config.yaml
d_shared_expert: 0
router_score: "softmax"
dataset: "wikipedia_en"
Below are experts of layer 3 (counted from 0) of a mixture-of-experts language model. Rows are named router (the router's row for the expert), gate (a neuron's input weights, with its number), up (a neuron's input weights, with its number) and show model dimensions 0-159. Each number is 50 + 15 x the weight over its row's rms, rounded and kept within 0 to 99.
After each expert's rows: "comes after" lists some tokens at least twice as common just before its tokens as in all text. This comes from a sample of Wikipedia text that the model never trained on. Tokens count by the router's weight.

# expert 20
router:39 42 55 48 64 58 39 53 61 48 26 66 53 48 45 43 59 55 60 50 30 49 42 43 35 41 58 13 56 74 51 43 42 48 71 52 74 42 33 41 63 48 58 44 61 38 69 28 40 49 50 53 75 38 47 24 40 58 43 36 80 33 77 57 21 36 26 39 22 86 68 60 63 81 67 50 47 48 24 47 50 48 45 84 47 56 39 45 70 38 90 32 41 57 45 37 48 53 77 43 40 57 64 44 44 51 56 65 39 51 24 33 70 36 36 52 28 50 49 15 62 41 72 42 53 81 42 45 46 33 54 36 54 55 49 31 59 55 64 30 46 48 27 50 56 72 79 42 60 59 65 42 76 58 49 71 68 45 19 30
gate2:38 50 24 44 54 32 66 44 40 53 42 65 54 59 53 58 26 48 72 40 31 65 61 56 27 40 45 47 27 48 32 64 58 55 75 53 42 79 29 64 68 50 55 50 75 34 27 70 28 59 58 51 63 55 50 39 76 68 30 51 55 20 69 49 34 79 52 52 56 27 59 53 42 63 38 72 63 57 47 76 45 68 25 41 46 50 51 55 40 50 35 49 56 59 83 48 51 39 59 73 15 49 22 65 43 41 54 59 54 28 33 33 58 75 40 81 61 66 43 26 72 58 73 43 59 43 34 26 32 46 63 70 33 49 12 58 46 43 55 59 50 46 26 69 60 32 35 50 52 36 64 64 49 47 30 44 77 66 68 67
up2:60 39 33 48 66 62 55 51 58 84 31 60 41 59 51 56 45 77 66 63 40 68 86 50 33 38 30 58 34 41 46 55 47 52 66 31 47 58 39 73 64 46 50 30 54 51 14 72 47 51 46 21 47 40 36 55 50 38 32 46 39 44 62 56 47 58 49 53 59 62 51 66 34 48 39 48 32 46 40 54 54 37 52 39 55 40 42 31 39 87 73 69 50 79 78 58 70 28 19 55 39 79 37 54 31 44 51 35 74 38 47 45 34 31 42 80 80 67 65 41 44 48 73 30 56 81 29 44 22 32 61 57 31 27 46 29 58 53 71 68 49 77 56 35 61 46 50 25 57 49 53 55 53 32 59 47 83 40 51 43
gate3:30 67 46 35 49 34 52 30 62 57 56 39 54 44 53 55 56 60 51 27 46 55 44 46 33 39 48 73 87 65 66 68 51 68 40 39 42 35 49 24 54 70 49 53 46 64 29 47 17 26 28 66 33 53 63 31 35 40 25 46 26 35 59 31 76 62 26 46 36 44 50 71 53 00 61 66 38 61 31 23 47 36 51 60 68 23 39 53 62 56 68 60 22 50 53 60 22 46 45 44 53 49 42 69 48 31 50 39 40 45 69 58 61 53 37 47 66 37 67 37 38 39 35 43 38 70 34 12 84 27 67 48 38 47 48 48 65 74 44 54 68 57 62 48 48 34 47 52 41 37 60 53 27 32 30 62 66 61 39 49
up3:35 63 59 44 49 52 71 45 66 36 64 60 78 47 58 61 38 58 34 53 75 59 55 33 48 51 28 50 72 23 44 54 65 62 71 39 60 53 29 29 58 30 48 58 47 53 31 14 33 26 34 64 36 42 72 55 54 66 70 36 29 43 60 57 58 62 59 73 31 46 38 52 38 42 79 66 37 68 57 50 29 26 18 52 74 51 50 46 46 48 45 92 33 48 43 52 56 43 39 27 50 42 50 31 40 34 50 53 77 47 16 44 72 60 75 30 55 50 37 47 21 58 39 48 25 43 40 28 73 48 64 49 62 38 41 52 83 24 38 50 50 75 43 18 50 45 52 85 43 32 47 46 54 38 49 62 38 55 57 50
comes after: " (", " \"", ".", "-", " |", "/"

# expert 5
router:36 35 16 26 62 37 36 71 57 56 17 42 48 49 58 53 55 51 59 54 44 63 60 73 53 39 29 42 61 56 77 38 46 43 31 50 25 50 41 27 55 43 60 36 53 36 67 80 51 59 39 35 58 82 61 60 57 24 22 61 54 41 60 38 61 52 52 75 52 62 51 44 63 41 59 42 66 76 50 36 25 65 37 49 68 45 51 46 51 47 23 55 47 42 62 69 25 49 51 52 42 37 75 52 91 34 42 70 24 21 66 45 22 40 46 22 71 57 49 36 48 42 51 59 41 56 79 36 61 52 51 54 48 37 52 69 53 61 27 16 43 80 63 41 37 36 68 64 72 43 55 64 59 41 64 32 80 56 61 45
gate4:55 54 45 68 50 33 37 53 46 29 66 46 37 78 60 51 48 46 44 26 74 14 70 36 59 36 28 56 63 48 55 49 33 49 51 66 59 57 63 28 43 52 39 40 27 34 49 52 43 41 55 54 99 52 25 22 60 64 45 30 52 50 67 70 65 43 41 15 44 47 57 63 30 23 63 44 41 36 24 68 33 81 30 29 31 41 77 42 48 38 34 30 21 51 49 67 63 35 44 39 68 66 31 35 69 51 35 36 60 52 33 61 58 49 47 28 42 45 39 61 46 27 65 45 41 40 53 41 35 70 56 49 44 56 59 47 56 58 42 61 41 64 63 80 57 61 64 41 73 63 66 61 32 49 33 12 40 58 39 45
up4:49 43 53 04 37 59 45 37 57 87 52 40 62 42 57 51 59 35 40 66 78 57 23 33 67 50 52 51 29 27 50 52 45 55 39 24 81 42 49 55 46 51 46 40 51 70 37 55 41 49 53 52 00 39 38 39 34 29 45 64 50 33 10 36 57 44 61 55 75 36 43 45 46 28 41 50 71 50 38 23 64 58 31 66 47 41 34 60 47 54 63 64 37 32 56 30 55 53 48 66 34 58 43 44 45 55 51 51 29 53 39 16 60 62 59 57 62 64 55 33 26 37 46 65 53 65 46 48 65 41 70 50 67 63 40 37 30 32 63 43 62 49 44 64 39 25 50 44 35 47 27 28 65 90 46 61 40 55 58 32
gate5:49 50 46 55 36 11 35 29 52 58 60 18 37 39 73 63 46 58 44 43 39 42 35 47 51 51 64 60 80 47 27 61 31 28 32 46 70 44 31 69 60 51 53 65 70 63 79 52 40 23 40 72 70 37 43 53 26 63 30 56 40 41 60 65 51 54 51 45 23 50 56 30 50 47 62 51 45 43 54 25 50 28 25 55 62 33 30 35 44 31 71 54 50 62 25 41 38 46 30 57 86 18 30 61 57 38 62 65 58 48 57 50 45 51 20 43 61 39 52 60 36 57 31 51 51 80 50 81 40 53 43 21 60 34 61 38 42 66 13 41 55 44 37 21 69 34 54 27 39 23 44 56 34 47 45 40 48 43 61 41
up5:46 29 51 55 44 71 54 62 23 52 47 73 38 60 61 67 65 52 57 42 42 47 46 55 62 73 75 63 55 46 60 37 40 31 80 53 62 51 57 71 57 36 45 65 59 41 33 31 75 64 18 64 58 57 44 41 56 31 33 47 48 44 67 55 37 49 42 63 52 95 41 35 40 82 56 44 41 74 35 33 59 24 47 33 64 67 43 41 37 39 48 64 22 64 59 40 56 41 69 58 65 32 70 76 45 46 61 55 71 41 43 73 51 49 60 59 57 48 41 55 40 42 74 80 15 55 27 57 82 33 22 56 48 58 44 55 45 67 72 35 64 74 58 31 48 77 59 67 59 34 32 31 80 30 47 61 68 47 49 67
comes after: "=", "ti", "gu", "si", "no", "di"

# expert 45
router:75 80 47 27 66 47 33 41 45 22 48 39 78 36 40 35 71 55 51 45 76 66 74 50 59 47 41 68 62 21 59 67 90 44 55 45 42 48 56 48 33 48 49 29 45 55 48 32 45 41 39 66 60 37 33 69 38 25 48 59 38 73 30 59 50 07 58 61 31 58 35 49 81 35 41 72 75 49 16 33 52 57 73 41 76 67 54 49 41 59 52 60 45 57 59 35 47 48 60 48 66 50 30 68 59 34 56 43 62 54 56 24 41 51 23 22 54 43 61 53 42 44 62 49 33 59 37 29 35 32 64 46 39 49 60 35 52 29 37 33 73 46 24 48 54 51 50 33 69 34 42 50 38 65 46 27 70 71 68 63
gate3:47 34 15 52 39 51 47 76 45 44 59 49 67 42 43 56 12 51 53 43 39 58 59 60 21 57 55 62 35 56 27 49 64 57 55 72 66 53 59 35 43 60 51 26 60 68 31 53 58 48 76 36 81 40 47 36 60 56 41 58 33 58 50 79 38 39 40 60 55 63 39 50 43 53 73 29 63 19 87 71 48 44 70 18 72 44 30 29 76 34 40 77 20 44 63 54 64 30 35 50 47 61 60 57 47 60 27 43 59 52 59 47 51 42 54 37 41 83 54 50 45 78 54 15 31 29 57 51 39 51 39 54 26 34 64 40 72 62 62 29 48 49 58 52 64 40 54 61 42 66 29 50 13 48 50 38 77 55 53 61
up3:42 38 34 39 81 69 39 57 86 71 62 28 52 36 52 37 55 57 45 59 70 29 47 50 46 57 29 70 47 42 47 54 45 33 44 73 71 43 40 39 65 64 36 49 57 50 62 36 49 36 62 61 77 62 47 41 38 32 71 38 47 50 37 59 65 91 10 53 50 86 40 42 72 57 51 40 43 53 52 43 64 38 47 39 54 48 76 51 78 54 46 62 37 57 67 30 01 67 56 45 51 42 70 49 07 34 36 44 70 54 63 55 40 58 47 52 37 63 67 27 41 56 47 38 39 47 61 57 35 61 43 52 52 66 50 49 64 62 44 56 44 50 22 23 79 21 39 62 56 60 57 52 69 67 46 74 41 40 40 75
gate4:43 62 62 63 37 52 60 50 61 26 57 59 44 36 47 40 57 53 56 29 63 46 49 38 43 73 43 55 50 53 16 47 52 51 63 59 45 61 77 58 59 35 62 58 45 56 44 32 74 58 40 56 37 62 63 21 43 59 44 33 69 31 59 10 24 70 57 44 55 79 54 18 27 69 72 60 40 58 43 58 40 10 77 48 42 48 57 36 71 45 28 37 47 53 32 38 64 57 67 52 32 62 58 56 60 57 27 95 57 50 39 41 60 41 21 49 74 64 59 57 42 45 47 53 51 81 50 38 26 50 68 33 42 36 54 61 44 37 45 16 15 35 56 10 33 67 53 48 46 35 52 32 30 36 42 47 40 44 56 49
up4:62 39 31 56 27 60 31 46 34 51 33 41 34 54 46 42 43 31 50 47 53 47 35 44 35 82 53 65 55 62 46 62 36 49 19 29 15 30 68 16 55 61 43 36 33 52 70 35 46 40 30 55 64 53 72 35 23 48 33 51 26 54 58 44 55 41 35 43 02 51 54 45 47 55 71 46 48 51 72 33 49 72 39 47 55 51 32 63 59 60 53 41 46 41 63 57 69 48 67 79 62 60 41 61 49 51 37 25 63 45 41 40 29 58 36 73 55 61 27 16 58 23 39 59 57 67 59 40 63 63 92 59 42 56 37 57 37 60 50 32 43 58 36 45 30 49 54 71 62 53 81 71 40 44 31 37 68 59 87 62
comes after: "=", "\n\n", " =", "\n", " is", ")"

# expert 59
router:80 58 71 45 47 60 50 21 45 55 56 27 36 43 58 43 40 35 64 59 61 58 33 22 15 38 81 45 54 36 15 37 15 45 54 32 37 41 56 39 67 51 50 65 68 90 44 32 53 56 78 51 84 43 55 47 30 31 45 49 61 72 48 50 53 31 44 51 56 48 60 52 56 57 55 55 24 24 61 29 59 32 52 52 53 33 82 43 54 51 56 57 47 34 40 43 51 50 49 56 78 57 75 51 66 65 53 49 29 58 49 71 70 61 52 32 24 55 33 51 32 32 53 56 34 45 52 44 49 53 65 37 40 41 45 47 44 69 12 32 43 54 29 39 37 44 56 14 41 50 26 48 31 85 53 55 49 60 25 49
gate3:15 49 48 50 78 77 36 42 63 17 55 50 57 62 66 26 42 80 47 53 55 44 81 67 68 47 71 45 59 36 64 43 51 47 69 48 59 57 26 48 61 70 35 51 39 32 53 75 48 19 48 66 49 37 30 24 70 53 53 38 31 46 56 49 32 42 37 57 73 28 21 33 48 44 46 17 56 58 38 73 46 61 49 28 59 52 33 52 58 41 32 45 50 35 79 46 51 43 53 20 21 80 35 53 51 46 52 53 83 44 49 45 53 41 46 57 85 46 91 66 50 69 47 66 60 37 35 66 59 48 68 66 40 70 67 28 50 50 55 52 34 56 36 55 34 64 60 44 60 65 54 57 47 58 57 29 44 53 25 52
up3:55 60 37 14 40 38 47 32 65 31 53 22 32 44 70 54 47 51 54 61 69 42 30 41 71 44 54 36 42 43 72 43 30 41 45 54 57 54 51 56 54 66 75 44 33 60 41 64 56 68 82 60 71 51 52 68 75 29 19 21 32 47 50 60 47 66 54 40 36 55 25 31 35 57 66 44 69 44 41 56 46 62 49 59 70 54 64 69 43 50 43 42 66 44 55 00 69 39 55 69 49 45 42 48 68 55 57 68 68 51 31 37 46 51 33 60 31 42 82 80 73 64 83 54 38 20 41 50 46 64 71 29 67 56 38 47 36 39 47 69 34 55 64 36 35 74 44 54 20 54 74 46 48 46 63 64 52 46 25 48
gate4:54 51 29 60 50 72 54 20 66 16 59 36 35 61 55 36 55 52 69 58 69 60 44 35 54 44 29 48 11 57 68 77 30 51 71 51 44 55 42 65 40 55 48 44 04 63 40 54 38 25 68 54 47 44 58 68 59 63 67 42 30 59 62 49 51 76 31 50 47 72 24 69 48 42 52 37 45 56 62 49 65 44 55 46 38 41 56 62 80 72 44 32 61 50 63 17 27 48 36 50 29 37 61 56 48 36 51 63 64 44 51 31 32 39 42 50 73 39 90 69 51 74 43 52 73 71 58 36 35 38 43 45 38 76 40 27 56 53 32 48 73 61 39 67 69 32 47 53 44 48 67 29 30 76 50 68 52 50 30 65
up4:11 38 63 83 47 49 88 54 52 52 63 42 43 47 73 32 45 77 59 69 40 44 43 74 51 43 47 68 58 50 77 35 30 60 60 48 62 44 51 50 55 39 51 99 43 54 65 36 54 46 54 39 52 70 49 76 43 31 42 51 53 72 43 22 41 18 61 32 50 81 66 34 47 31 21 45 44 44 51 47 56 51 44 64 46 76 53 57 46 57 47 34 63 35 46 57 58 44 48 39 64 77 61 47 38 72 61 48 47 56 58 40 67 57 70 46 56 82 20 47 66 64 35 43 18 72 62 70 48 31 35 73 40 72 48 56 62 28 54 67 41 39 47 37 39 41 50 29 49 76 38 56 55 28 45 58 49 39 44 26
comes after: " the", " a", " was", " to", " and", " were"

# expert 52
router:30 35 28 43 89 41 63 43 57 55 43 70 56 26 57 73 39 66 74 44 57 68 66 83 73 31 65 35 23 69 49 49 43 55 47 38 62 53 58 16 68 57 59 32 46 29 62 46 47 45 59 67 70 61 33 46 19 58 21 53 41 48 24 55 64 68 35 34 57 56 54 46 37 20 39 75 74 64 47 56 29 45 47 55 57 81 55 48 63 71 65 34 26 40 47 56 54 50 67 50 63 54 43 70 53 53 16 66 50 37 45 75 52 45 56 36 11 47 42 47 56 34 56 45 52 33 43 56 54 37 23 66 53 44 56 50 31 17 59 39 52 46 68 27 27 43 53 53 72 46 74 61 52 42 70 54 54 32 53 46
gate1:30 52 48 43 33 28 56 51 56 35 37 43 49 62 39 36 45 56 65 41 41 82 41 71 49 43 71 67 33 48 45 42 22 63 40 60 33 50 66 52 38 21 50 41 54 58 62 30 53 70 49 52 20 46 51 58 54 69 58 85 61 43 46 52 39 51 52 49 26 54 32 45 32 60 48 51 72 46 43 58 49 54 63 71 47 38 43 43 37 64 56 58 40 82 75 68 42 58 63 18 56 65 49 40 30 74 43 37 16 48 39 37 52 24 72 52 51 53 90 23 98 59 58 49 63 54 45 35 23 57 61 67 49 43 52 66 52 36 66 53 27 54 66 46 23 31 40 67 34 48 64 70 61 70 35 46 47 76 79 32
up1:29 52 63 51 51 48 61 72 60 30 38 40 46 18 36 34 63 70 38 31 47 57 41 58 45 50 73 64 52 78 57 35 67 64 47 55 44 38 66 45 48 03 61 24 62 65 40 56 51 55 53 39 64 50 68 61 80 60 57 67 38 58 56 52 52 47 42 37 29 36 41 50 46 31 23 55 13 52 51 47 34 44 65 70 69 45 43 36 33 44 79 65 42 63 55 67 38 37 55 42 39 74 79 42 37 45 57 63 49 62 56 50 50 40 44 73 58 59 62 26 39 29 76 76 46 63 52 31 22 86 54 72 40 61 39 59 35 56 22 30 48 54 81 44 38 38 39 63 48 48 75 44 50 33 36 25 73 53 73 36
gate2:44 18 52 44 43 63 55 42 65 64 22 48 36 41 43 41 52 53 61 50 74 61 60 71 24 20 66 19 37 49 58 28 48 42 47 32 17 39 31 48 58 65 64 71 42 70 37 34 67 40 15 51 64 65 39 58 37 65 44 45 38 66 37 54 47 59 59 70 25 68 50 65 59 39 38 45 46 51 47 44 46 85 73 43 82 45 57 79 58 46 32 44 67 61 52 37 68 68 61 71 59 61 50 29 29 29 61 40 36 92 63 49 64 50 67 31 65 51 53 58 62 94 18 74 40 43 43 52 57 53 36 56 53 41 57 31 32 59 56 71 44 60 40 41 43 57 50 56 43 44 71 33 46 64 77 59 56 51 54 52
up2:47 54 58 37 49 87 51 34 34 63 53 28 50 48 66 24 78 48 64 57 70 40 31 41 57 39 77 24 62 45 28 47 22 59 99 33 35 36 37 57 63 36 38 52 47 64 66 29 61 64 50 35 39 55 54 78 59 40 73 40 43 59 80 20 58 41 51 33 56 19 51 43 72 52 54 37 40 40 38 54 35 51 81 47 62 07 49 66 46 64 61 57 32 75 52 54 42 53 77 64 42 55 40 52 56 55 44 46 41 19 64 55 76 73 35 36 52 60 44 48 39 56 49 52 46 42 45 58 44 58 27 65 56 40 38 58 52 67 50 43 19 80 59 48 52 67 37 41 60 45 54 49 35 73 45 16 54 52 47 57
comes after: "'", " Ti", " Ha", " Su", "-", " Gu"

# expert 42
router:70 66 48 54 44 42 69 43 41 60 47 51 54 62 63 47 76 75 61 61 18 84 59 49 31 21 54 59 45 50 73 39 26 56 48 29 74 45 48 38 81 79 53 53 45 46 48 55 39 76 47 64 61 43 45 28 47 78 54 43 62 55 31 34 46 37 39 73 59 35 72 60 70 47 26 51 43 42 42 43 29 73 66 49 12 38 35 50 41 51 58 55 43 59 46 73 73 55 80 52 40 65 39 67 50 46 76 51 24 69 51 79 51 60 61 37 41 50 45 61 75 37 30 56 28 44 32 57 36 53 74 50 45 29 43 58 33 27 69 85 53 32 74 58 62 49 46 61 48 39 31 53 79 57 66 39 48 39 34 51
gate1:59 48 53 54 42 55 33 58 65 11 40 51 44 36 36 57 31 56 44 47 42 37 38 53 70 54 46 78 53 42 53 56 21 55 45 48 73 55 03 34 59 49 62 43 52 29 45 40 34 46 61 55 39 32 61 64 51 82 56 46 65 33 34 66 47 51 60 59 48 49 42 50 66 42 48 56 47 62 66 39 21 41 62 63 67 56 75 60 58 68 40 85 47 35 40 47 80 30 56 49 35 41 79 54 39 30 68 51 46 55 76 73 50 73 40 36 47 69 36 44 77 51 75 59 47 31 59 51 60 77 25 51 57 73 46 38 84 47 59 58 06 35 64 49 48 68 58 56 58 62 56 37 61 77 46 47 21 81 48 60
up1:53 45 48 19 75 69 47 69 70 25 43 43 43 23 67 47 54 42 28 62 58 30 22 32 47 49 58 61 56 73 80 51 50 55 58 44 33 74 45 40 14 64 43 39 54 32 47 68 73 49 57 36 55 47 38 53 36 54 54 63 19 46 60 39 42 47 82 36 60 63 77 31 68 43 38 54 62 42 47 79 74 57 42 47 70 34 47 55 35 43 64 33 74 60 61 68 73 61 26 44 36 74 30 74 34 74 36 56 62 75 59 53 61 75 35 62 56 46 43 23 36 36 44 42 29 53 57 42 47 66 48 79 50 43 25 45 65 55 52 37 48 51 73 57 42 28 58 61 26 37 40 59 38 42 22 42 58 40 33 43
gate2:42 70 60 55 36 68 66 67 59 40 43 53 55 52 47 73 47 27 39 67 47 42 59 88 37 57 50 58 71 28 68 55 55 50 75 58 46 61 53 50 33 42 52 31 57 84 70 45 41 41 39 73 70 30 44 74 46 55 45 39 27 26 33 99 43 48 61 78 66 31 37 66 39 60 39 38 53 74 30 64 42 65 39 40 18 62 54 63 37 52 56 54 81 66 63 48 55 62 60 73 51 42 56 71 56 68 42 78 59 59 51 38 43 53 34 59 40 60 85 58 58 75 59 59 47 55 42 49 69 48 52 42 59 81 52 22 50 51 70 48 42 33 61 73 71 64 45 35 71 58 25 47 59 61 74 50 53 66 54 65
up2:63 83 48 31 47 52 35 34 32 50 57 59 59 21 60 38 45 38 57 54 49 55 51 18 73 79 48 42 53 50 48 49 31 36 40 27 50 37 71 61 66 30 40 38 45 34 66 13 40 33 73 69 21 72 55 60 38 04 54 47 70 53 51 29 54 38 46 09 31 42 44 41 46 62 51 63 24 48 41 58 68 50 40 44 61 23 67 69 42 48 53 27 52 38 26 61 48 64 46 47 67 68 35 57 43 53 55 31 51 33 81 45 41 43 74 45 33 66 32 50 79 52 36 45 41 64 61 40 37 63 47 65 37 25 78 57 54 66 60 46 49 45 42 34 62 56 61 44 52 38 21 43 46 28 53 71 38 41 56 28
comes after: " the", " and", " his", " a", " he", " was"

# expert 19
router:32 26 59 68 25 48 62 60 62 72 60 49 75 72 53 52 30 48 68 55 70 44 27 45 74 28 77 72 53 64 52 57 42 50 45 49 70 66 45 51 47 31 45 74 62 47 49 62 71 60 48 27 32 55 62 53 46 38 47 48 53 63 61 63 82 70 72 45 31 78 38 58 75 61 44 64 44 53 49 27 17 41 68 35 50 48 70 47 39 47 31 71 50 53 52 61 44 47 56 34 32 57 70 65 24 35 30 21 67 73 43 59 46 57 50 49 69 50 75 62 74 40 58 39 61 73 62 75 55 31 52 41 60 40 43 78 62 65 59 76 62 45 46 33 46 62 28 63 49 70 26 39 52 49 52 34 83 24 53 26
gate1:42 32 41 61 24 28 70 25 60 37 47 59 50 60 53 50 58 40 46 53 30 60 57 53 46 72 25 27 23 25 39 85 53 66 42 48 51 48 46 56 50 32 39 39 47 39 74 30 30 24 56 34 48 64 57 33 76 63 48 39 44 43 66 72 41 32 77 41 47 66 61 51 52 65 48 60 72 76 83 49 35 52 73 46 36 51 80 54 26 51 61 64 39 54 22 77 56 59 64 51 39 56 61 62 61 33 28 39 65 26 49 31 34 32 51 65 54 38 54 43 70 43 73 15 60 49 64 70 42 42 84 71 54 53 52 57 43 44 33 56 51 66 52 48 39 69 79 40 62 57 50 58 52 69 58 54 88 61 35 58
up1:14 38 75 41 36 48 68 51 64 86 31 44 45 41 40 71 40 62 58 70 69 65 51 57 53 59 26 54 53 26 43 84 35 51 26 39 52 44 60 75 63 50 38 28 45 28 57 54 57 15 49 77 56 62 76 73 49 66 63 48 55 39 71 52 75 29 76 53 38 61 47 51 61 55 74 55 59 48 37 52 37 32 60 47 30 51 42 44 51 28 39 49 24 52 59 59 62 32 48 55 38 31 45 42 86 20 37 52 75 43 48 40 33 53 29 50 53 68 54 35 43 34 65 43 64 50 77 71 68 28 46 32 59 33 54 49 49 55 58 57 27 44 92 51 44 43 76 46 38 61 54 44 55 56 56 51 53 38 62 80
gate2:27 25 35 46 77 79 35 36 25 22 47 41 63 59 36 48 43 40 37 63 70 27 60 40 52 43 37 40 35 04 43 45 71 37 44 46 45 61 81 60 59 84 20 46 47 61 55 70 56 75 43 68 53 70 36 43 42 41 36 74 40 54 66 40 48 56 60 54 35 56 40 64 51 45 46 45 40 51 45 52 44 63 55 62 44 42 38 39 66 73 83 59 39 37 43 85 32 28 40 69 57 36 43 35 61 34 30 49 30 61 34 42 37 53 49 42 53 55 50 44 40 61 27 56 52 35 52 51 75 69 27 48 44 66 94 27 44 20 45 37 47 55 53 63 56 61 43 46 57 44 30 35 25 44 57 49 48 49 12 61
up2:53 61 56 72 26 53 44 41 68 73 38 82 30 38 57 59 91 84 60 25 36 74 42 51 40 56 46 32 60 78 34 45 41 57 61 60 56 39 46 30 60 34 72 35 44 53 68 46 41 45 60 31 58 42 33 58 74 76 63 39 54 48 25 36 54 37 37 60 64 48 65 36 45 58 61 47 56 52 48 58 64 42 26 29 55 25 58 67 60 40 42 51 48 56 55 20 71 75 27 38 47 85 37 42 62 70 86 61 67 32 69 55 60 27 70 36 40 41 40 41 65 55 72 61 36 55 50 43 36 46 57 57 53 33 22 44 45 66 60 45 39 72 45 26 60 74 58 40 45 67 67 51 43 65 36 47 43 73 73 69
comes after: " in", " (", "19", ",", " 18", "|"

# expert 0
router:37 26 49 82 32 51 70 50 67 31 55 51 64 49 45 37 36 78 37 32 73 70 21 47 42 14 43 32 60 60 41 81 46 52 57 52 43 36 60 53 59 46 52 35 43 50 71 53 34 26 55 76 70 69 59 87 60 55 42 45 54 35 56 46 48 73 28 34 57 68 59 50 66 45 48 75 62 71 66 68 65 65 46 58 31 72 64 56 73 57 43 80 44 32 64 41 61 54 46 37 75 53 38 42 55 53 59 67 72 52 42 21 61 38 42 85 51 41 45 44 65 61 27 32 35 52 58 59 48 57 38 83 54 62 61 67 62 56 23 24 49 36 25 58 50 50 48 54 57 53 62 43 41 41 59 40 37 82 60 77
gate4:26 49 48 49 18 37 25 34 38 49 56 39 38 45 39 38 27 57 86 43 58 51 53 36 64 44 61 46 45 56 22 46 67 61 47 75 42 53 42 32 72 87 22 50 65 29 64 46 69 29 65 61 49 68 62 70 42 41 27 40 60 26 45 38 22 55 37 58 35 45 45 50 10 51 57 43 72 30 15 28 71 42 53 62 60 30 51 46 40 69 55 60 71 44 82 44 68 66 20 53 61 71 56 39 78 56 66 69 39 72 83 43 27 25 46 49 47 62 47 57 64 43 64 45 66 59 48 59 41 63 37 48 54 59 65 45 68 51 59 33 52 45 61 51 44 46 26 59 56 61 55 39 49 52 35 47 39 37 25 35
up4:34 56 50 63 43 35 23 40 44 44 36 39 69 50 51 43 20 61 91 39 43 32 38 19 33 47 51 60 50 49 39 43 65 45 41 33 27 53 28 34 63 51 31 19 57 25 37 70 47 57 65 43 46 34 62 28 61 66 60 32 45 38 23 54 21 38 55 43 20 54 53 52 12 61 87 56 86 21 52 47 55 47 60 57 26 29 20 43 58 48 62 58 21 52 75 67 80 55 20 68 41 70 42 52 56 53 44 61 31 61 79 54 36 50 61 52 75 45 66 34 48 65 46 67 42 35 35 47 60 71 56 47 47 50 35 56 61 48 52 32 44 42 62 49 65 44 39 62 51 48 48 42 66 68 44 50 41 52 41 60
gate5:37 67 32 20 36 42 59 55 58 67 67 37 39 46 56 32 64 49 41 46 43 78 60 37 63 59 29 86 62 41 49 41 52 44 43 61 42 49 81 36 47 57 53 56 38 33 65 58 72 56 37 51 58 22 57 30 47 84 46 63 40 47 28 42 90 54 51 62 23 41 56 41 62 72 63 34 49 47 11 65 27 40 63 48 37 47 46 55 53 41 28 44 40 51 40 42 60 29 39 80 41 56 52 73 52 44 55 44 37 49 75 52 57 67 56 39 49 60 91 55 53 55 36 82 50 64 32 56 54 32 31 36 38 51 53 33 26 00 70 59 45 65 49 35 55 64 66 56 49 44 53 73 44 51 72 51 54 64 49 44
up5:25 47 65 43 60 64 66 73 50 43 54 39 79 42 38 49 41 12 59 53 53 60 55 47 45 50 56 33 55 66 49 70 52 52 49 56 73 66 55 54 31 25 13 42 49 53 68 63 40 52 73 38 52 45 44 71 48 52 53 46 63 76 50 46 50 66 58 49 14 42 37 53 59 61 98 42 36 62 44 51 39 43 46 43 75 50 65 64 74 66 71 57 51 70 85 57 44 29 17 47 42 32 58 44 58 37 55 61 51 37 57 41 74 41 45 62 62 48 48 38 47 60 41 58 30 25 57 41 50 69 72 42 54 72 56 53 80 57 41 33 31 64 79 17 48 34 52 79 34 54 33 54 32 28 78 84 60 51 57 58
comes after: " of", " in", " to", " on", " at", " for"